From a checkpoint of a small mixture-of-experts model trained on Wikipedia.
Experts: 32 experts in each of 9 layers, 288 ReLU neurons an expert, 2 picks a token, a sigmoid router.
Below are experts of layer 4 (counted from 0) of a mixture-of-experts language model. Rows are named router (the router's row for the expert), up (a neuron's input weights, with its number) and show model dimensions 256-383. Each number is 128 + 24 x the weight over its row's rms, rounded and kept within 0 to 255. Numbers have three digits each.
After each expert's rows: a language model's description of what the expert responds to. This comes from a sample of Wikipedia text that the model never trained on.

# expert 18
router:117141085119126122129115105142119136114141156165174117132143156161151100156126139114129084092155108109140153094103192131109101126198119156135154136128121104155102138146147147126201179121128149117107123151115124104158142120062157136146158093132119155138140136081125101131142133125112099150155127079141099109115169152111166137134122122120092137078113108096179084117098126137120126121100
up10:148153132110106112152117149088093126131159132129094121142131161129086136168125132147105079103142135108149167151135149092141138128149120125136189115088155163123161169143084117086121187154122139125119129113148102148155129106122089122143146110131165164129129130118138111136155111119123101115116110099130114120161157152153130123124124140124110151110126187093184115121101088156142139108089
up11:083130110144130149135164113146116130118133111120154130109105149174143136112111156144088103110182137121125120093108163109142117148110130137117139131141155120145158154141166140153158143074118124148186104149095127147120121103122175141135127141113119105117126180166158085128140103109091115153105106122172119159151130123138131086149090116154139120118101106133114169179123102173137096096154
up12:075112138146111116124159140092103125142076136144119110110138155132129155149148127119155120129141108155156134093162102152140139104132180126120138155168158152089152092139076122154140141121113129124134060122143120121128139128133132113134110154112133127152100114107124114128151084139131076132083144140120138085133145112157143155108107191093111129140129108133137144115146072175122122103124
Determiners and possessives. Articles, possessive pronouns and quantity words before a noun, such as the, a, his, their, these, other, numerous.

# expert 27
router:159135104122138124141129124130121129065157132142172075135187110184123121121125104045133118121133124079127123142115125131121118127188125120128134044134128138139063120147132131129169125113137137117135114158134134146139134099123124136138144164128126179182121081172132166135135130121131142135135122093112142129113135132113173138065142132134128131109114126092146096126135129125102127171125
up7:139105127158129144111156157128124129120174197129129156126137089126126109142122124186119145107109135141144143146107113092078167134148122124137143146139137107109150152089150086137111126098080147135120100116123093155112132153087132184078114113089099123112170123137099164097106119139123124141119108132116105145099146120152143104169131187120154127123174190100134130104126106113115123081135
up8:112137124129128169148145132148104067151126141117091113120141151130191113110149139128107145157134130095115100118150134161128125100157156126119129145115163139153121136113109104127100129117123121166090118137116133113136151140094125136124131105125145132071115133140104138081134122144135125122133101125092132104113083140138149133123130142124112163117120099148065167113091083091111127125123
up9:108136141133138151100155118141112144135146099112163143090133101152141102118147117146145097138121131147138110134105105172142174030147132129035165135139112173108127128149169116120129107107108124112153189126122103131174164125128139135075138136104084110151143148137146130136126149111128173124131088152148113091121138137122123101103134121116090119082137130138137127151122118098118111145090
Name endings in tables. Middle and end pieces of place and person names and compass words in tables and titles, such as North, West, -burg, Fair(mont).

# expert 29
router:163135102124140121138129126130120125061148130143167072135187114180122122119125110038124116120132121079125123136115126131115121129185121119125135037138130130138066118147131131131167132102136138120138119154132131142146131099126127138137147160129136179180117079168130164134135128122130142135135124097112141129114138130113173134072141130132131133109115128091147087124130130128113129172124
up15:127113128091124143150099082131119108180102176136094108125144113133134139147099138168109147131101121163138134124165143148124081130113098116103120124131148139140119101092138100136102166169121131135132143089136067124161129118081123134104096143076090124127095108168097127123138094113108148128126097117181136194133130094132136117098138144127154116178129111115155156137108140168139126119115
up16:144127129067138126123124168136075145090168128070085135136135089161149081117109125136140146109136128174124129131158151173138141120105126065093128133091161113178108133127127133128120092109108157138101142088111128143134117108135100126100114124134126110219102114087092151077127117141124101106136140071119131132147099100139141116149137135138070103092210133136095124114115100102143144114145
up17:128112144118114123160123122148083092130105117153173128102145089102134124167123114139148126126087084099148150111129115127152119139162102159107155130138197094152150079155163119172097087106110118134148122085119111101113142104090098142131130093063141091087163166125131129132159066093122136117169138139156135148136116127138156133150138121137088127114088082126127122119080130134116117111116
Table numbers and name pieces. Spaces and digits in stats tables, plus mid-name or mid-word pieces such as -ić, KAA, -ative, Council, DF.

# expert 15
router:161130097123137119138130122131120126063153131141170076134187118185118117122125106046125117120133123078123123137116126133121118128188125119127134038135128130139065119147132131133171127110135137118134113153133131136144135099131126136138149170127134183178118080160130175132136130118132143132134125098110142129112134130115169136075145130133128131109114126097152094125131128125113129168125
up7:103128115111115156138120150130098117116126216114165137130112136142134114126122155110168148136119144100116135096178121138121127133140132114103121163131142131118154135082145085125101149107125188120141111121139125158139128137084145181107115142114040116136135110117079129112128079134110119192094141111134041148091144133091122138164134167121113147125149103129092127160126114123115154094129
up8:126124165199125156108159141072129084166076155138126137128135153130101128144125119129116105103159120101146087066132154159140126128141127100133138175139119155105104138095125115107075111155157072112158144153108103092146110109151146110087116129113136138110130127114109124130133130127107085146125095159130104127136065115148109091115177110064132200140120129108104152170109134129115162142128
up9:118147120125112136119123156145128126109136155114127126117139145122134151109156150157148137125175164127101134145115122202157132103156087107065132145124148122138116110142154140147115098065126164165104124167123133115111129160127151148108125116107113140132149130131150095108154133098145133077114125163139133148135150131110085105112137126128148118124096157136136152139131114104142186137132
Conjunctions and mid-word pieces. The conjunctions and and or, closing brackets, and inner syllables of long or foreign names, such as k(itt)ens, Gleoura(ich), over(haul)ed.

# expert 26
router:152095147125135113152149120128115129102164118122140104128167131122115131103135100045149125102157100102122126163140190110124103136189136120131146056134125130138127128154126143123122135130129116130147111155125141131145124094113105156135072177131093197168117104145143151132123116121137189130142131082141128107125150108142131134108160125157107119133107120083146103126134114137136115159111
up5:104108099162119120154105139145122111163121138094129138139116141123098122104131095135137178115134112128103103154167139128118194137151105140095132134149138148109153099115156121131127168160123063138099141126135129129126104137108142122138079117115141080158123116124144141134148094096149111114124139183154066127100161125170111136119137152137112123120163166133135126114110132089169119092130
up6:113154157123105140105096148116098150129117093111104098114160118067145114146125105163130137154129124094109132086140085118088113168125162103183139104108132134133148167115128158130097119121147108157110136113142143096099122117144066155110143120105098148088130142116128104182138115123138127157135140161152095113116074124109111127138105069141086115137139156127160160141127156170131130110146
up7:125112143141144107101139209093136117140134157138156170144078093176117143172132127088076181111121134132116125141102123145085116137136134112100079170133109138083140153123123124139092153137148158146113128086131166108144167140106134160102135141131116119126179146124111127119113131124141149164118122142102138182139106132116135101117118166153181171150124102126163151135119145123118122116134
Function words and connectives. Prepositions, auxiliaries and connectives inside clauses, such as to, as, with, been, when, because, still, about.

# expert 13
router:155136108126146117141129128126123132065160131153164070139180122173129120116123101064130123121133123084124124157108128133119116129184125128129129065139132144135072120152132137132176120104144134112142108165128131135140130100119135143140137168127123153156118069155134159139136129123126145134140127095107146125119142136114189141071135125135132135106111128081154090123138130123100119169128
up3:121121123095103114119171147095150110104133149101117164135089133108142128142155184103057106138136100202136119134157118143156159135155135123091082117128119167147135076104138076134173127088121126121129131133123142120117097144134137124081120130120137102121124111107141138116169074134068153118112123121180128160081133134122114126132109132147101160109136140122093133119134118130128140128085
up4:129133094151158117123173150120137117131090155081105089147138109120131130118163117114129122138114128148135116152123121133095146157129106122138106143120136153112116109129139112158136137064126152146089119115121098157141152104155129113086161124124145147102134174131118122089138126103107129145130098091129100111093102085121126139150123171097128137078090163145098112131115101065123138123115
up5:140170113125112137115121128161136144164083134141112159119109119140101127119128123174135140138108132157121128125128132116120203095125128101132165131139126140162176120102188148158125127121092126124079099052121150109126144126119133114118126111106159123147084166117150099106130127081129101166131124126114088199100108143107132098123137131134129116156114148120137089111107140132151138072082
Institution and group nouns. Nouns naming groups or institutions such as family, community, University, club, College, plus "See also" headings and words like home.

# expert 11
router:160135104120139120143130124129120126068160131144178070135187119175121120123124103044126122120135121077127121138113120132119126125186127118126133044137127136135070120149129129131169131111139138121132116156135129142141131099116125136139140161124131168173117077173132163135138130122130146135135125092114140131115132132116176136068140130136127132113113130086147085122131132126102127173124
up3:099129112102133119155108189091152145139128155120148130147129155140135143120146127143086101125138114163132131133122164147184133156140151110123109121099147147150115133137157139090144152129131123112147150139120099116104103137138121131082121143063120120129097120093136168130136101130124134142131141094116124131059110136158089100094133201119110130122123104118149146143145125132139161140082
up4:123120141168121123138138146119133135129065131100146114126092164156142106115179125157098124154089139122116100118145173145095119081098114158155115126116140134110158150130146119118194134121112130127144126098079127140141139131145088116126146101156113117139150178082101123114128070120129167161133095131080155137126130115106110131134108177135115166142121140164132111159096105134090166134107
up5:151159101145111108111116125070122133118130145106136168139077142108102129129151132135133145165126142115124113125127125149157183133109132124137138116139170129125088118121170130114117156135114096144077097070123123137147126156080116106087105097140139146126103129136117121106117110130144110162069163138137118201063104151124145078109114144138109123132159169125132159135118153102129134154089
Numbers, ranges, word starts. Digits, en dashes in number ranges like 30–35, year pieces such as 20, and short word-initial pieces like def, b, ch.

# expert 7
router:159132100122139119140130126131120128060153130146169076137182105182123123121124110036137120119132119069128119140116126130118122129192123122128134038133131134140070118146132129134167136116139137118136116161129133138143134103128131137140141155125129171174120080171133170136134128120131145135137123099109139129114138134114172136070142130134129135109120130093144087123131134127111122168123
up10:098180120071136153142147150104084111191173133148130148125100107140097137145117120137100091121146172105107094137122177118122135109164133142091186098090116139121103093134113110124088149130082131107137152071128126121172154110136124139123134138134164134117096136123073125131130146140161130133205119102153138114149160115171140125149096137077131125122194153147170169116118121161126116104099
up11:125165095176141161106135138104105116108146136122171095087124120168168151132103149101116144120132154117119134109135136136081189138114138109102136185140162137179143088127169130124112111123118115099145105119119113145142119116108146139123100117118117158104121136132103109128114088132080133186130099171156085124107135124086122071134141188137140143115116129170080125136143122116126108137129
up12:123147097174129153120151094099130158143082134143091102125151101124085096102150158132122107129141111129174175132183139118122168131155159135141101133122123095149138102143120116141119167146131134127148145120144118125131131170158093123110106125115113134151146117113116130112134087100155128112109103095181131096143075145141121159087086152119141097154142119123125126163114097165108129135113
Year last digits. The final two digits of years after 19 or 20, especially in birth dates and lifespans, as in 19'58', 19'23'–2013.

# expert 1
router:160130111120139119139130124133122125065152128149165066136177119177125122116124101051130121119135125083124120141115133131121122126193124122125129059136127140134073119151129131131173133109142137115139110160133135142145133098116126137141142163128133156169120075163134169137137128121129145137137124094107146125111136131114186136068141129134131130111116129085154087124134130127111128167124
up2:124127144131132122152155098078128141091133121120124134074138133126105099147126140178103119169110117119121129176125213149094151101112134130108167088155130138114178104079128135125130133133123110134124124141162103116126107127113150246111144113137142099141124195122114186142138092125121148144157101137114104131159156132108138086128128158149131125097117137155159129102096104105150106090095
up3:171110116120145127133114180116120100157133065149118147115116117136107142162150148154105109174113126177135143107105121119118180126145124136100142116105159172115110095136171129157142140127112121166112168121128166124117111134137117121117127132134131153137100112121138119146085098109127110158105162116166075153124128088097069136107116181130154110099165120133071116127093108121111138128122
up4:091139116088114140118133144111086128138098141154138133143124131134112170103128155139105121102131094154112153104119128159124155150146124129132120143102126150086126164094125075127138094124113168156137119138093075132147161153142120149131156102113095184141098169134129099105120102133145125181131144178111108129088122116096063105178153140144127127105120131157146159152149098116150114138096
Table cell fillers. Spaces, digits, dashes and separators inside tables and stat lists, such as empty cells, '|---|' rows, 1,00'0', Shutouts':'.

# expert 4
router:159134105124139119139128124130121125066151132142173070134190121179127118119126107045126118122135121078124120139116129134117119123191125126129127048137129132138074120151131131132169133107137136119134116159128132141140133098129130134139139169128127175188118075160128165136133128121130142138136124099115145125115133133115176134063141129132127137104115128090148088124131127127106128170126
up0:142176166108110123125155126136135154111129161154114170097124122139134141153129124172135126149116084176122110125128154094142147112131130128149129119145122115150123152127141080120135142117080154094100113135166135152156121176128122106135115137104166107076100126166137125110121129123131112101113096107123100116112108144066101112142134104144118155115152146175158130129138099149119131159129
up1:141140143096151116156129142093103064162145146116115122118163116110089149175122132148115151113147128153141132131169129146078146128125132141130185122141126123087117140078166082167122081123101152151109116106076103164117115109120135145134117140139124110075103129158101081122108106081138099172077132114106134118147112131136099124120090118103143128136130119165112110126117125110154149132109
up2:125131142130089151139138144135150144099130105104117110076121090102132097167156125138150141162131118134135133130141131182130147144152151090180118132116112156172157166118140134169111127177081126119137103127174100141100131140095143124129140097133119128137102123120122139113142135084111114115129087097168115114157127139141127078120121125139104132155106151149119191145114165108123115108086
Numbers after prepositions. Year and number starts after in, by or a table bar, as in 19'40', in '26'.95, 21'–'25, plus some capitalised name words.

# expert 23
router:155140112128138114134129126128123127065149124153158063145182127178136119115125103064129127117141128088123130143126143132112108126184132127128128070142126138135088118154126131131170135101145132112144099163133134130142134093122138144141141168134128154179117070154128157142132131123131140133129127094105151124116138131115195141067141126127135129104107128078158084124137130129103121180124
up0:141147146065101128132106130147160077105132127136131079088145137106092165160134112103138143133117095125125116160143159113198158098135147105128122122117135125109163134095153129156103164165115143141086136140119112151110112141120101161092122147139118109165116149126137135109132115117111125111142120115141084099131149116115092101136113123110098125127112133134139114126149121083104079129131
up1:121143118080144137137110134135131101147117129123116107130130102108137102144160125132137129125070137115130130100148139128128110120151125153087119167149162145140212137134174122179159154123110116127109154136173101140109153126128110134100118113060133119060151146057151133144114104130119126094138084122153069117085129129137098135120120173120132128110140082182106116121131127123112136109099
up2:147108138102131134135134157076109141127053109120076127094142128124131116121124145119108090149096109192141151148148131136119176109113131136083117137091118128120126128138150093159118150126117126139110106141125072121070128154154096188093172097136142110123093194162125123170119109153142138196170122133154110135123117104129130088111110124105141131075120115135130119120167156114138152136081
Line-start and spacing tokens. Spaces before numbers, list hyphens at line starts, the, pronouns and table header pieces such as Writer(s) or 1836.

# expert 30
router:160130108127143116136132125133120131064166129150166069139172119166126115117128100066133122114136123080128130145115127131119116129182127119130128060138132140139075116155131132133162133116145132113147107161126135139139132098111135137144148163133127164170117074157131153139137134123130141130140124099107153127119135133116192140072136125138138137104119127073154097118137134126092127173128
up10:126135139116129149118127117143128097109127157129120113107137121119126131163128101150118103101105155098164129145113142133110157107174127137085177121105143176122137141111118119101139150125082139132099116109135070116151137106106151184114162121131101126137107128136142119135150105089119114142132145083158141142133134100122108079134133135163127124072109111126121124128120142122139119146134
up11:125164156140122153117149125140127087119117130123107139140110098099099112109141107093096134119130111146136131089107118145141153142140131116119110144058161139148165101144141108191170136112124112164135113121054135137121129129159131132128143131127146184121108163139141148090120066093104138123105122125165092147111131116093119131157123162178120147129120105123118112103137111105108129066152
up12:126153139180126151095144164124122126164078098118082162112135120098116141165177136123122134134162150104129154144117106131126112145124177126104100118123107131115108125121113122113100107155102099112103131106168127136115112146123164090137107117103144127152137161127081114107139089131169103132110139143144150108173163085126140086145126150145093128136145137125132124113145097107132174107096
Film and TV terms. Media nouns and field labels in filmography and episode lists, such as film, episodes, series, title, Production, book.